From a checkpoint of a small mixture-of-experts model trained on Wikipedia.
Size: 9 layers, vocabulary 4096.
Below are experts of layer 2 (counted from 0) of a mixture-of-experts language model. Rows are named router (the router's row for the expert), up (a neuron's input weights, with its number) and show model dimensions 64-127. Each number is 50 + 12 x the weight over its row's rms, rounded and kept within 0 to 99.
Before each expert's rows: "mostly gets" lists some tokens that are sent to it at least half of the time. This comes from a sample of Wikipedia text that the model never trained on.

# expert 1
mostly gets: "b", "k", "un", "ur", "ri", "ad"
router:49 50 45 58 64 50 39 39 37 51 67 43 29 56 48 44 78 56 59 54 54 67 32 60 52 52 38 31 40 54 51 36 43 42 42 51 39 52 40 51 46 70 71 36 30 21 60 40 50 55 52 63 56 29 64 33 41 39 57 38 33 60 31 67
up0:43 64 52 45 40 72 45 49 54 53 58 56 64 39 58 43 32 48 48 47 50 73 41 38 68 36 60 76 45 58 37 55 46 56 42 38 43 27 34 52 41 52 45 48 58 53 38 38 53 56 57 37 38 39 35 70 39 52 62 67 64 28 62 43
up1:72 53 36 27 58 57 73 57 46 56 52 69 40 46 46 50 35 40 53 53 43 27 43 43 45 54 73 42 54 38 57 41 55 31 39 60 62 21 52 39 48 51 44 71 44 58 48 50 76 47 48 65 36 54 30 45 42 65 61 52 33 64 50 54
up2:70 34 40 63 48 37 54 55 61 68 57 44 53 58 36 55 50 43 73 42 54 46 35 62 45 38 47 70 53 53 57 71 56 69 75 34 49 52 50 32 19 45 45 59 70 40 64 45 52 54 64 45 59 37 49 49 27 39 52 38 32 43 63 38
up3:66 58 51 49 59 60 54 62 56 49 37 55 50 58 21 50 40 51 66 40 36 56 61 52 38 63 25 65 50 41 46 45 40 50 46 41 66 48 57 37 65 31 40 41 44 42 49 25 63 51 47 35 60 59 48 67 83 52 48 46 56 68 52 47
up4:41 53 58 61 53 52 28 32 55 52 39 59 69 41 52 40 55 56 43 66 58 41 39 61 55 71 31 36 33 43 40 71 39 47 43 34 34 38 66 56 66 59 42 67 61 73 49 37 50 46 46 51 38 48 45 64 35 56 46 64 61 58 51 45
up5:57 68 48 43 55 64 39 55 43 58 54 35 61 29 69 65 40 41 20 60 51 46 56 72 12 65 41 37 43 60 28 50 43 37 44 42 42 55 50 56 40 33 42 29 45 59 38 48 56 57 35 37 52 45 57 49 59 40 35 29 55 72 53 57
up6:69 46 76 38 55 28 38 38 55 50 44 39 24 27 56 54 33 65 34 63 73 55 48 64 36 40 62 52 54 68 55 75 38 50 34 35 54 41 77 49 34 54 40 53 88 45 70 48 52 43 63 39 61 75 47 53 49 62 68 61 55 44 52 63
up7:45 67 35 51 59 45 69 68 57 38 52 61 60 46 83 61 48 56 59 43 47 51 51 40 22 28 62 54 64 53 52 55 59 66 59 51 69 65 71 61 43 53 37 63 52 59 53 43 59 72 54 49 43 46 71 83 54 56 38 40 63 42 51 51
up8:63 29 46 32 77 56 72 42 39 66 46 33 55 49 28 45 61 52 43 55 42 52 80 69 39 35 39 53 61 58 40 46 41 40 65 38 75 37 46 44 34 28 53 50 59 63 37 40 49 39 47 47 58 46 58 70 57 76 53 64 67 52 63 50
up9:59 73 47 68 57 59 47 37 76 59 41 57 47 54 47 50 49 22 36 36 59 49 34 37 59 31 65 50 34 34 43 47 55 30 57 21 68 28 54 57 46 38 46 71 44 62 50 52 40 50 47 43 55 47 38 46 48 61 44 72 36 58 43 54
up10:50 72 60 47 61 63 54 51 31 52 49 14 45 58 65 34 37 57 43 58 43 54 51 55 23 36 69 73 51 44 48 54 47 42 43 28 45 46 56 67 55 43 35 60 40 63 55 64 45 39 61 31 46 70 47 62 48 67 66 41 52 74 80 53
up11:49 45 71 52 71 32 63 44 49 52 38 56 42 44 52 31 48 34 40 63 41 35 56 51 59 53 39 51 61 32 47 55 49 61 57 45 72 44 42 41 49 35 58 54 73 55 42 75 46 29 25 31 72 57 34 74 33 35 74 55 55 31 55 45
up12:55 53 71 65 58 50 63 25 28 71 48 43 51 58 50 63 38 49 61 54 31 49 77 51 52 43 57 53 70 54 36 82 52 50 40 45 46 26 53 37 54 34 44 68 69 45 45 30 53 37 44 58 68 46 41 58 58 44 49 61 62 47 56 42
up13:36 31 68 49 48 59 55 41 56 51 32 30 73 33 56 62 29 66 41 61 48 24 37 64 65 53 46 59 49 26 59 53 33 46 65 54 35 67 39 38 40 49 54 62 49 43 44 55 63 44 42 50 52 50 42 55 54 50 52 48 71 28 44 67
up14:48 66 33 64 15 31 68 42 55 52 34 56 64 66 59 40 45 44 36 51 40 38 41 47 58 54 58 56 56 50 30 63 71 53 54 57 45 58 52 42 69 47 29 56 49 60 60 47 51 41 62 48 46 45 47 64 42 73 31 62 45 36 44 39
up15:37 34 74 70 29 42 47 52 40 45 43 60 47 71 65 44 51 59 44 51 35 44 35 51 27 66 43 75 54 40 59 63 68 54 36 40 65 49 48 75 56 50 46 64 55 53 56 37 61 49 48 33 28 52 55 56 40 58 67 65 64 41 41 51
up16:12 49 66 68 70 60 52 46 39 53 44 51 47 47 62 69 54 23 43 59 72 41 43 57 60 41 44 47 57 58 52 50 45 59 56 47 72 58 43 53 52 55 47 58 38 51 43 62 59 71 48 59 38 51 33 48 45 50 43 50 52 73 63 51
up17:43 35 54 50 73 65 50 66 33 46 46 39 72 60 46 80 47 53 57 57 57 47 53 30 50 51 64 64 40 60 70 43 53 72 45 65 69 57 62 31 52 35 49 40 58 60 66 25 62 42 28 41 28 56 44 59 50 59 60 49 47 53 55 45
up18:65 44 58 56 66 42 48 60 79 38 22 49 64 47 41 60 56 49 62 54 36 48 57 52 55 71 50 54 45 27 49 50 65 48 20 36 32 13 40 41 66 45 50 44 56 44 78 47 45 35 59 46 51 49 36 50 47 74 39 39 57 42 35 63
up19:29 49 37 33 32 49 62 67 56 49 45 71 61 26 55 43 41 53 58 37 30 57 52 54 36 52 75 41 40 56 61 52 65 58 75 47 37 65 27 76 60 50 50 57 40 62 29 62 39 47 40 60 54 56 40 43 66 54 51 51 58 60 53 32
up20:44 23 48 54 42 50 44 36 41 62 50 48 43 27 39 55 54 35 59 61 49 32 65 50 43 59 29 48 40 42 47 62 27 58 65 35 60 37 78 51 68 47 43 56 47 36 67 52 46 53 71 57 58 58 59 69 52 35 70 41 33 28 58 30
up21:57 63 40 51 32 51 60 63 46 55 32 46 63 56 59 51 44 49 40 39 36 27 37 50 35 46 55 55 57 52 67 51 67 43 50 43 58 79 45 40 44 50 43 44 46 48 64 34 43 32 42 47 46 53 51 40 52 45 33 66 62 51 17 37
up22:46 61 72 73 43 38 73 53 44 37 59 60 72 70 44 51 40 64 47 54 53 44 65 54 51 31 69 51 42 66 39 62 23 61 42 38 67 71 59 55 58 45 45 56 50 56 61 28 41 63 60 49 46 50 33 70 41 68 59 54 38 63 62 43
up23:67 25 64 30 41 64 64 35 45 66 57 62 50 45 26 50 44 43 69 71 33 36 63 44 48 68 56 50 41 75 56 59 56 24 51 65 42 45 50 56 40 44 60 55 56 45 48 66 53 55 34 23 67 64 44 69 48 47 50 49 50 54 61 69
up24:45 37 76 62 43 58 55 39 17 44 26 55 65 24 60 62 41 61 49 65 44 52 35 43 51 49 35 52 60 22 24 51 59 52 69 40 55 74 34 51 43 45 51 69 56 50 43 66 57 50 40 36 61 51 60 47 41 47 52 53 60 53 61 47
up25:77 20 31 50 56 72 63 19 64 47 53 39 48 40 42 72 43 34 43 50 50 46 63 47 38 59 67 47 49 56 47 64 57 51 47 42 53 39 35 43 52 49 51 52 48 75 47 33 43 53 40 50 34 57 41 58 51 70 54 38 37 42 50 47

# expert 2
mostly gets: " \"", "The", " |\n", " |\n\n", " It", "\""
router:51 63 51 72 58 37 49 38 45 44 44 44 31 71 42 48 68 61 54 46 41 55 45 68 55 52 44 47 52 45 49 40 47 37 38 57 39 51 38 41 35 70 70 31 39 29 59 40 53 63 65 68 56 31 72 40 42 49 65 33 47 52 50 70
up6:52 56 64 60 51 64 41 52 33 56 37 55 73 30 49 70 44 62 49 73 42 53 36 40 52 35 36 46 47 44 39 69 31 54 62 51 66 74 48 47 39 44 39 61 51 57 46 64 61 43 42 44 51 69 43 48 40 50 48 48 58 35 54 47
up7:44 46 32 61 69 59 68 45 62 74 37 44 59 41 44 56 29 38 35 53 62 72 31 57 39 37 45 53 45 42 36 77 35 57 72 62 48 55 38 66 51 63 58 40 34 69 74 36 42 40 44 54 64 59 49 43 53 59 49 43 49 62 72 50
up8:45 33 43 29 73 27 59 27 41 58 47 65 52 40 27 62 38 48 49 56 37 49 35 47 27 22 62 52 43 49 54 69 49 54 38 60 54 67 42 53 46 32 49 78 42 59 61 58 27 24 58 50 37 47 47 49 40 31 67 52 45 54 46 44
up9:43 27 55 44 34 65 56 35 52 31 42 59 41 48 41 74 40 72 62 51 55 53 35 49 33 44 59 48 71 32 18 54 55 49 55 48 42 53 50 57 64 37 64 34 50 63 32 59 36 39 38 34 65 53 39 71 53 53 62 28 48 41 55 41
up10:43 44 41 49 55 53 57 54 38 36 36 45 49 58 43 34 48 32 40 57 54 51 49 64 45 53 38 47 41 56 42 68 45 66 66 42 40 55 74 58 47 38 39 53 66 75 39 53 18 28 59 49 66 49 52 86 38 52 51 30 62 37 48 33
up11:63 29 69 31 52 35 46 52 63 46 49 52 68 44 46 61 34 70 55 49 72 70 53 21 54 33 33 37 55 66 43 49 49 64 38 59 57 66 44 70 59 45 44 65 48 52 58 45 45 47 60 61 29 76 53 54 56 30 48 50 38 51 51 59
up12:47 40 35 39 37 47 60 57 40 65 26 43 51 46 41 57 63 58 56 30 56 53 55 39 66 30 65 43 65 75 61 52 50 45 70 39 39 46 51 54 34 63 49 58 36 55 51 45 26 44 20 46 59 51 32 44 65 63 34 57 39 60 51 39
up13:58 27 39 32 47 76 77 57 54 43 58 33 60 47 61 55 50 45 37 51 37 50 63 49 29 55 42 62 47 41 53 45 41 49 69 74 54 56 41 56 56 50 59 76 61 54 53 70 34 43 52 40 34 38 61 65 39 51 54 51 63 57 62 43
up14:46 56 56 39 47 50 58 44 50 64 31 54 48 29 45 60 64 19 35 55 57 40 57 54 50 59 36 37 39 62 52 55 27 52 63 43 51 68 72 51 48 29 47 48 78 60 27 56 60 39 37 39 67 57 31 34 53 46 66 68 34 63 43 48
up15:58 44 47 51 40 59 63 53 72 42 64 64 44 61 48 48 47 62 26 36 16 39 54 55 38 38 50 49 30 36 44 47 49 64 61 58 75 45 37 40 70 57 58 56 42 70 40 26 55 41 57 35 67 38 49 46 48 49 31 55 22 61 53 48
up16:28 51 47 62 45 51 51 44 61 52 45 47 51 58 63 47 56 52 35 40 62 63 78 59 33 63 71 32 62 62 43 57 51 62 38 57 55 42 36 43 50 49 60 51 55 43 31 38 59 26 51 48 36 62 39 59 74 57 44 52 51 59 44 41
up17:67 51 36 54 72 66 45 44 33 45 37 44 54 39 61 40 46 78 68 53 61 57 44 43 40 53 51 48 42 83 35 62 57 36 58 54 79 58 31 37 55 50 39 64 41 35 67 54 68 49 52 41 48 44 49 43 56 34 50 56 68 60 66 33
up18:41 55 37 56 61 55 41 59 47 48 41 22 56 54 60 21 47 51 49 68 60 43 49 24 38 22 36 58 52 62 68 46 48 46 60 33 40 64 56 77 61 40 55 71 58 58 27 62 51 34 39 40 39 43 44 58 59 48 43 63 52 64 57 38
up19:35 35 36 30 33 47 57 59 36 32 45 50 76 45 36 49 49 66 38 32 45 36 33 42 44 28 58 49 51 70 47 48 44 56 53 38 47 42 29 34 47 47 60 41 66 42 57 66 38 32 45 56 56 41 46 56 68 37 39 56 65 68 57 42
up20:49 40 50 40 69 56 46 39 68 53 61 74 55 45 63 36 51 52 66 72 65 55 48 56 52 45 27 21 46 38 76 46 25 64 73 55 59 53 53 34 63 45 47 56 42 37 46 34 31 48 41 63 43 35 35 53 58 61 54 69 30 53 54 52
up21:45 49 44 52 25 73 58 46 44 43 37 72 64 50 58 36 52 54 28 29 47 46 49 58 45 46 48 41 56 46 46 50 60 56 52 68 46 56 64 53 44 60 29 39 78 63 67 43 57 45 53 50 30 53 34 48 77 54 35 42 63 51 54 55
up22:49 36 66 47 73 65 28 68 55 48 57 74 56 36 50 47 54 58 35 50 41 64 56 65 53 34 61 49 32 38 63 43 78 56 61 43 45 35 51 54 32 47 57 49 49 72 51 54 45 32 47 36 32 51 51 49 62 59 31 51 38 64 76 39
up23:55 36 51 41 44 65 72 50 63 46 33 51 45 53 54 40 22 42 50 48 66 65 76 53 50 39 65 52 69 50 40 41 67 52 54 50 83 53 52 42 52 53 60 66 37 59 47 53 30 25 46 40 72 60 54 38 48 44 60 63 45 45 42 39
up24:54 36 57 40 56 66 66 56 48 50 39 29 65 48 44 35 50 49 64 44 61 39 39 48 23 33 41 59 35 55 63 22 48 62 45 31 51 26 46 46 66 33 28 62 61 43 30 45 44 22 60 50 57 58 55 45 22 66 53 42 34 65 35 48
up25:66 48 68 48 51 35 33 52 48 54 57 49 58 40 68 53 47 47 64 40 57 27 42 22 49 38 74 47 50 63 57 67 42 48 40 60 59 41 51 42 81 35 74 56 80 56 56 54 64 26 37 64 32 44 54 48 47 61 61 75 56 52 51 37
up26:52 53 49 69 36 47 47 52 42 64 47 42 62 59 66 26 34 25 62 47 49 38 51 47 43 46 67 43 50 55 57 39 55 60 47 54 47 65 46 42 65 47 36 64 79 92 52 59 38 40 68 45 42 54 44 49 46 44 32 63 46 52 55 55
up27:53 51 65 31 66 53 75 35 43 66 58 37 30 19 54 62 54 33 68 53 39 64 46 53 34 33 51 35 44 50 64 68 55 44 65 63 41 57 49 51 55 61 49 47 59 56 40 41 26 42 29 62 59 56 57 58 44 45 58 52 53 56 76 20
up28:47 55 64 27 60 56 27 53 39 52 44 50 51 56 45 43 37 57 36 71 63 56 58 45 45 52 32 32 48 47 81 38 74 61 46 49 61 50 55 49 45 38 35 56 36 43 64 36 54 50 33 31 51 54 58 40 78 55 49 28 73 63 60 42
up29:52 26 52 62 42 47 47 42 49 81 65 57 52 48 28 31 58 47 76 73 48 41 41 51 48 35 39 50 39 60 54 54 52 78 60 45 28 42 50 42 52 57 40 61 54 42 66 46 38 63 60 40 74 45 54 49 35 51 38 38 30 48 41 46
up30:54 54 62 37 39 59 83 69 70 44 37 46 49 41 72 52 48 64 66 46 60 37 27 51 58 40 67 52 64 50 26 38 52 79 51 60 33 74 60 53 56 61 53 53 36 66 21 53 46 54 57 44 42 69 42 60 37 52 51 47 48 43 36 53
up31:51 53 58 59 13 55 47 20 45 33 65 57 56 39 58 38 19 30 80 58 39 47 35 49 59 38 36 42 60 54 56 52 49 54 62 47 52 52 48 49 56 60 35 46 59 55 58 51 64 43 57 38 56 47 58 37 47 31 45 50 64 44 43 38

# expert 3
mostly gets: ",", " B", " R", " at", " A", " L"
router:61 55 43 73 54 49 57 51 31 39 56 55 40 61 32 54 69 65 57 44 56 59 30 55 52 36 38 34 54 57 33 29 55 35 51 42 34 42 32 34 42 71 66 39 37 37 67 53 48 42 68 67 52 34 55 37 56 42 66 38 64 43 44 67
up6:61 52 53 50 40 45 65 37 55 57 30 63 61 38 41 39 49 36 56 47 14 35 52 49 41 56 40 60 60 39 47 48 67 52 47 66 66 53 42 37 53 51 48 70 33 53 45 45 39 53 55 40 62 50 48 64 18 42 20 57 57 52 56 49
up7:42 24 45 47 52 73 59 55 31 51 57 44 59 57 41 24 55 45 33 57 44 44 57 39 47 54 43 54 55 54 47 36 24 69 51 32 44 46 43 66 56 40 63 60 79 65 44 63 46 36 56 39 41 70 50 64 47 31 41 41 52 70 71 32
up8:61 38 42 54 56 58 62 49 69 46 51 60 51 55 50 45 40 53 39 27 54 45 52 39 45 28 65 52 54 52 55 40 44 53 35 43 33 56 51 47 52 39 41 38 93 33 41 58 39 47 59 44 66 44 54 47 48 43 83 48 52 65 58 69
up9:32 56 45 53 57 57 37 41 63 64 48 70 67 54 57 47 44 57 33 70 48 39 30 41 68 41 40 71 63 40 48 56 38 46 61 99 39 36 45 68 62 35 43 64 30 69 42 58 59 66 42 33 50 37 69 59 31 58 50 46 41 40 50 42
up10:54 61 85 59 58 31 63 43 57 48 53 59 51 41 43 44 56 35 58 49 36 64 47 25 35 59 58 69 68 41 36 70 55 56 33 57 61 33 64 69 54 45 28 36 55 61 54 37 71 42 52 46 63 64 57 45 62 68 54 38 36 41 58 31
up11:65 55 46 56 46 24 36 53 65 75 38 47 30 54 59 57 31 49 58 49 60 46 84 64 27 34 49 55 59 54 45 76 60 49 60 65 48 47 42 53 62 42 52 47 41 56 44 19 78 42 48 59 51 65 37 57 51 51 26 57 48 56 76 54
up12:50 41 36 54 55 53 40 31 46 71 35 32 57 24 49 63 38 58 41 48 42 67 40 63 67 39 54 41 39 22 53 44 61 60 63 49 43 82 57 51 60 62 62 46 47 37 29 49 36 39 19 52 62 49 50 57 35 60 42 64 62 44 54 48
up13:35 60 60 48 66 45 48 49 61 55 57 42 54 44 54 34 60 39 64 43 55 40 63 54 35 43 35 54 50 56 56 26 34 60 37 47 47 51 40 46 69 20 41 65 61 51 41 54 43 58 41 49 69 59 45 56 36 55 62 34 36 51 60 42
up14:26 29 68 45 44 46 46 49 56 55 47 26 46 38 38 51 54 41 51 49 45 43 42 61 33 58 41 33 52 45 60 40 29 78 57 61 48 61 34 53 51 59 29 48 69 64 35 38 31 53 40 55 52 42 52 57 54 60 14 26 67 48 65 52
up15:42 62 59 59 30 31 40 60 55 52 41 44 41 15 39 49 42 47 53 48 33 55 66 63 51 39 56 67 57 41 53 77 54 51 50 65 64 45 68 64 73 58 50 55 58 56 64 31 55 57 41 64 29 81 64 63 50 38 41 54 47 27 49 50
up16:39 59 36 57 78 45 57 51 54 48 59 41 52 42 40 72 44 39 41 39 64 61 46 50 46 68 36 37 36 41 64 42 39 36 33 79 61 53 53 78 46 58 56 47 45 61 45 27 51 76 55 33 57 44 55 55 45 56 42 54 54 63 37 58
up17:47 40 36 24 44 37 46 58 52 38 52 36 50 38 33 58 35 53 39 69 45 49 53 59 52 53 42 40 51 36 50 67 51 48 42 45 45 61 48 55 70 45 59 50 31 52 56 56 57 39 61 17 72 65 44 52 38 77 50 43 56 52 79 42
up18:51 53 58 42 23 32 52 45 51 63 57 58 40 44 79 39 63 41 47 79 52 45 51 59 40 63 31 42 20 56 57 39 56 70 43 50 47 41 59 49 63 48 54 49 50 54 50 34 26 85 51 36 63 45 43 62 51 65 33 44 56 63 52 49
up19:40 36 42 57 39 35 40 37 67 70 30 40 53 45 48 60 42 46 80 62 21 42 54 58 51 50 39 62 57 54 26 60 52 60 47 32 61 58 51 35 47 58 53 48 75 50 49 76 48 55 61 52 57 56 34 47 49 50 58 74 60 57 47 48
up20:60 48 45 62 46 42 35 42 48 68 34 41 49 50 44 51 56 50 42 44 59 55 48 52 46 37 47 51 52 56 53 62 37 47 55 68 53 78 49 63 40 33 58 54 48 64 62 67 20 56 53 57 61 48 46 42 56 39 33 61 31 42 65 46
up21:50 48 67 37 38 51 50 41 58 47 43 39 61 41 71 41 60 62 48 45 39 64 49 71 21 69 36 59 38 29 47 46 63 47 43 49 54 48 53 68 58 33 41 60 51 46 65 44 60 36 27 62 52 45 45 37 49 55 37 72 52 70 40 34
up22:47 45 38 49 48 32 80 70 45 57 67 50 54 46 68 27 39 53 58 45 42 39 30 56 59 41 70 57 34 39 73 67 39 41 70 45 63 29 39 46 75 42 57 49 61 65 62 66 50 59 48 31 50 69 31 47 39 49 58 66 48 60 60 41
up23:67 38 75 42 33 30 51 34 60 68 36 48 43 42 42 47 59 51 59 50 30 47 54 62 59 36 43 26 43 58 67 47 38 49 35 43 41 52 63 85 67 59 35 39 62 48 45 56 48 48 65 41 47 42 58 62 36 36 51 43 57 50 34 53
up24:53 60 68 64 47 31 59 62 61 43 55 34 55 56 58 48 65 38 72 51 60 49 62 47 61 67 62 43 55 40 61 59 29 36 43 42 62 44 57 51 71 18 53 48 45 74 54 60 49 40 42 53 64 64 44 59 69 51 36 59 45 30 47 45
up25:45 48 45 30 53 47 59 33 72 49 53 50 42 37 55 54 65 13 51 47 54 42 47 50 48 47 58 54 45 63 53 58 63 68 54 55 57 72 57 57 61 50 51 77 46 39 55 41 51 53 46 49 55 53 72 53 65 47 44 41 27 46 67 48
up26:29 34 42 36 54 45 28 29 65 46 49 66 65 41 83 31 46 41 33 59 56 48 44 50 53 28 74 43 35 38 43 59 51 47 70 56 40 52 47 55 36 46 56 69 62 59 44 60 58 63 41 33 77 47 35 66 40 61 58 48 65 53 46 33
up27:52 39 43 55 52 56 45 52 63 48 54 43 71 55 40 40 52 27 57 57 56 36 43 48 46 52 62 44 48 65 47 63 41 47 37 61 42 64 40 64 32 45 49 49 66 62 48 28 60 42 35 62 61 55 45 52 32 54 44 53 33 70 61 46
up28:51 54 41 56 44 40 54 17 56 89 55 47 28 31 43 38 44 46 60 69 41 64 33 54 49 38 47 63 37 59 62 52 37 56 55 57 42 51 60 87 58 70 54 54 31 37 50 56 29 44 60 38 58 32 51 44 27 50 54 34 45 36 59 64
up29:52 64 36 51 51 41 43 37 50 54 43 43 57 57 52 54 41 44 68 55 50 29 68 66 35 50 65 44 34 45 59 63 57 62 41 46 53 51 60 43 62 00 38 49 44 41 48 33 44 62 85 53 35 50 47 46 43 50 57 63 56 40 34 42
up30:60 30 39 29 52 50 31 55 58 63 52 30 51 50 51 54 45 54 55 65 45 40 62 43 49 69 70 71 30 62 46 38 57 54 53 61 41 58 41 54 50 53 30 55 76 54 75 58 48 55 56 61 54 47 46 64 69 46 58 63 38 26 46 64
up31:36 51 47 64 57 33 59 46 50 60 72 42 58 51 53 27 51 61 57 77 71 55 63 51 48 42 57 60 63 54 61 31 65 52 30 46 65 69 33 63 46 56 48 58 49 60 40 36 61 42 62 45 41 46 49 50 44 47 29 74 50 68 65 21

# expert 0
mostly gets: "S", " F", "M", "C", " f", " m"
router:44 55 41 66 56 47 54 40 39 57 41 51 46 56 51 28 68 63 54 71 49 53 27 61 60 60 29 36 42 56 58 38 28 42 51 50 29 52 46 47 42 72 66 46 42 31 63 43 35 50 59 68 38 28 58 40 30 50 62 47 45 48 43 74
up6:56 35 60 48 50 54 30 60 55 49 77 38 52 63 57 53 68 48 43 40 42 58 52 42 22 61 45 56 33 47 41 48 44 41 65 50 53 37 45 29 78 43 69 74 39 38 41 53 41 60 44 31 58 44 64 66 50 52 50 26 57 32 56 39
up7:62 47 37 25 37 41 60 64 47 61 55 30 44 66 58 64 37 45 64 49 47 61 50 54 26 57 55 55 41 41 42 49 55 45 43 52 53 61 53 49 41 47 28 77 40 59 57 44 47 33 57 45 52 43 52 63 70 53 48 63 61 60 58 36
up8:50 71 51 48 46 49 42 45 60 56 65 75 54 32 65 50 02 56 34 60 62 57 48 29 33 39 86 55 37 50 40 63 48 47 52 31 51 36 71 52 44 49 44 34 52 44 37 49 61 51 40 44 43 43 52 66 58 54 57 66 61 51 52 52
up9:48 58 45 50 57 22 65 53 64 60 65 64 45 40 51 58 64 62 62 55 33 65 65 65 44 68 38 68 42 59 53 44 52 32 56 56 66 30 67 52 37 50 49 57 34 49 44 51 42 35 26 57 67 64 32 50 43 50 53 27 24 56 31 53
up10:65 65 62 50 59 58 56 54 30 33 38 38 41 37 43 61 43 65 60 50 41 44 59 62 66 61 44 67 50 44 33 49 45 45 62 58 52 68 47 38 42 46 55 63 65 54 49 49 68 29 48 45 49 54 37 44 46 45 51 49 40 58 48 28
up11:45 60 36 46 62 59 30 58 40 33 60 50 48 40 47 59 42 46 36 41 58 59 40 42 60 74 49 58 49 54 63 57 42 73 54 67 64 59 65 61 38 43 57 36 65 60 27 52 61 67 41 26 56 47 54 66 58 61 67 42 74 58 46 62
up12:47 44 36 54 54 31 48 66 56 45 53 40 52 36 32 48 47 62 52 39 54 50 53 55 61 48 50 51 37 48 37 62 38 68 67 49 71 64 58 61 60 47 32 42 43 67 30 51 42 51 52 28 51 65 49 54 40 36 52 30 60 54 59 48
up13:38 40 66 55 53 56 41 55 82 63 64 43 63 65 24 67 57 55 69 58 52 64 52 47 29 60 58 46 38 45 46 83 29 72 35 42 58 53 76 50 58 57 40 55 62 41 56 29 36 59 47 38 45 41 45 56 48 42 55 55 29 39 32 52
up14:38 56 62 24 66 48 56 45 63 59 33 57 59 63 52 50 43 32 62 45 69 50 50 54 34 30 43 38 75 65 50 45 36 64 32 79 75 47 46 35 47 43 27 62 58 80 32 51 50 51 42 44 42 55 35 63 33 47 34 73 45 48 54 37
up15:64 34 44 43 64 61 52 39 77 56 54 66 50 43 44 52 56 42 51 25 56 67 52 63 47 36 51 45 52 67 65 60 44 50 60 39 50 52 53 50 58 40 45 60 48 60 54 38 34 63 13 35 68 53 54 37 46 45 63 69 32 65 45 45
up16:43 65 85 47 45 50 70 45 65 60 46 41 58 44 42 67 38 52 66 50 54 42 43 70 39 62 70 84 54 60 59 42 45 51 64 56 43 42 42 54 60 41 54 50 33 41 33 52 58 48 39 47 62 55 62 57 39 76 56 65 25 29 51 52
up17:52 36 29 59 39 62 59 24 57 66 61 70 41 57 47 52 35 48 29 57 36 65 25 37 29 29 34 54 57 43 56 65 46 58 65 33 47 44 50 44 44 36 59 49 56 73 57 38 27 41 48 60 67 76 54 61 46 58 53 63 65 59 65 53
up18:65 43 67 51 33 45 45 55 74 70 52 48 47 29 45 43 41 33 45 41 32 31 48 20 53 61 54 62 65 59 55 69 52 46 52 45 54 60 47 40 63 54 32 68 66 54 44 55 36 41 34 56 59 53 28 37 51 45 57 54 52 34 63 37
up19:44 54 55 32 53 59 54 51 39 51 46 47 63 66 44 38 45 46 38 49 63 35 53 53 23 41 49 28 68 57 64 65 63 48 64 55 64 67 49 62 60 54 38 84 48 51 44 63 56 57 45 55 37 52 61 57 46 45 41 57 39 67 71 54
up20:39 54 43 22 57 49 47 33 60 48 47 68 62 42 61 67 50 22 38 41 30 74 59 46 45 37 52 51 67 51 53 45 42 36 53 48 50 61 55 69 53 34 55 50 62 73 55 67 39 41 35 59 57 76 16 40 41 42 44 63 56 55 38 40
up21:54 57 39 51 41 43 40 36 69 42 36 35 08 51 54 46 61 35 62 53 63 51 52 33 64 52 39 44 47 47 57 51 53 62 32 46 42 48 46 55 62 28 43 44 62 51 69 36 62 60 49 42 41 52 45 63 42 76 66 78 55 32 81 48
up22:39 66 64 41 48 44 70 52 59 37 60 45 48 62 45 49 23 45 50 39 45 62 53 61 35 40 52 52 30 39 60 60 44 48 59 42 52 53 49 60 53 30 62 70 69 56 62 23 60 34 33 63 54 48 39 66 52 58 46 34 55 66 44 61
up23:54 53 60 50 40 44 66 46 78 44 75 67 37 42 51 64 58 53 55 54 51 54 39 40 43 54 61 42 59 53 30 57 47 49 33 41 47 44 68 74 73 57 39 50 36 35 48 29 72 58 61 31 55 47 38 36 40 52 35 54 54 53 36 56
up24:44 51 72 47 55 46 71 66 59 64 64 63 30 29 55 35 61 50 69 48 36 70 64 49 66 40 43 54 43 54 51 50 55 73 70 40 59 35 52 34 36 39 51 54 74 37 71 52 47 58 52 61 46 45 55 50 40 55 38 42 40 38 35 45
up25:59 39 36 54 50 76 54 53 59 57 61 48 36 68 49 47 53 40 40 32 52 56 38 42 26 41 67 45 26 50 53 46 82 33 35 39 34 49 37 64 44 50 43 38 46 60 30 43 47 45 32 41 58 54 28 61 54 53 53 77 35 44 47 50
up26:49 53 64 42 39 47 57 58 47 54 30 23 57 56 39 68 42 66 37 57 49 37 48 58 43 47 40 40 30 36 37 65 59 41 50 78 66 50 39 45 33 39 53 49 54 55 41 58 87 44 58 32 64 66 47 48 53 45 61 55 63 60 49 41
up27:47 53 45 40 52 36 58 46 51 76 37 30 43 57 44 30 56 20 56 50 39 46 71 57 65 42 64 62 69 43 33 40 77 53 49 47 46 33 29 53 56 47 45 49 35 63 40 28 47 44 37 52 52 52 49 52 47 54 28 33 40 59 50 54
up28:56 43 58 34 46 35 40 50 49 44 60 27 59 54 34 75 48 55 46 61 73 33 38 71 72 38 34 67 63 57 45 58 43 26 63 64 49 61 57 67 41 50 56 53 50 51 50 41 58 43 47 37 51 58 26 74 47 72 52 51 60 61 52 47
up29:63 50 57 61 49 65 60 49 37 48 45 45 45 52 59 38 43 30 37 36 47 58 43 65 48 55 61 60 49 37 60 66 67 41 79 32 71 42 62 35 49 52 43 47 54 51 57 47 64 60 56 49 56 55 24 58 38 52 44 52 49 60 48 36
up30:41 51 40 45 48 49 36 47 56 47 60 54 41 66 44 48 43 23 52 37 55 40 55 52 36 68 59 54 62 30 43 65 65 45 48 79 35 41 53 62 62 30 47 56 54 63 49 39 48 37 33 57 36 58 30 78 36 61 45 62 64 38 64 53
up31:61 29 70 60 38 59 42 56 47 46 58 43 75 53 79 68 50 49 46 36 33 42 55 57 51 54 69 51 72 71 53 49 59 46 49 53 63 45 42 77 53 44 35 57 64 66 48 73 34 58 67 48 44 44 53 52 43 55 36 56 62 50 78 55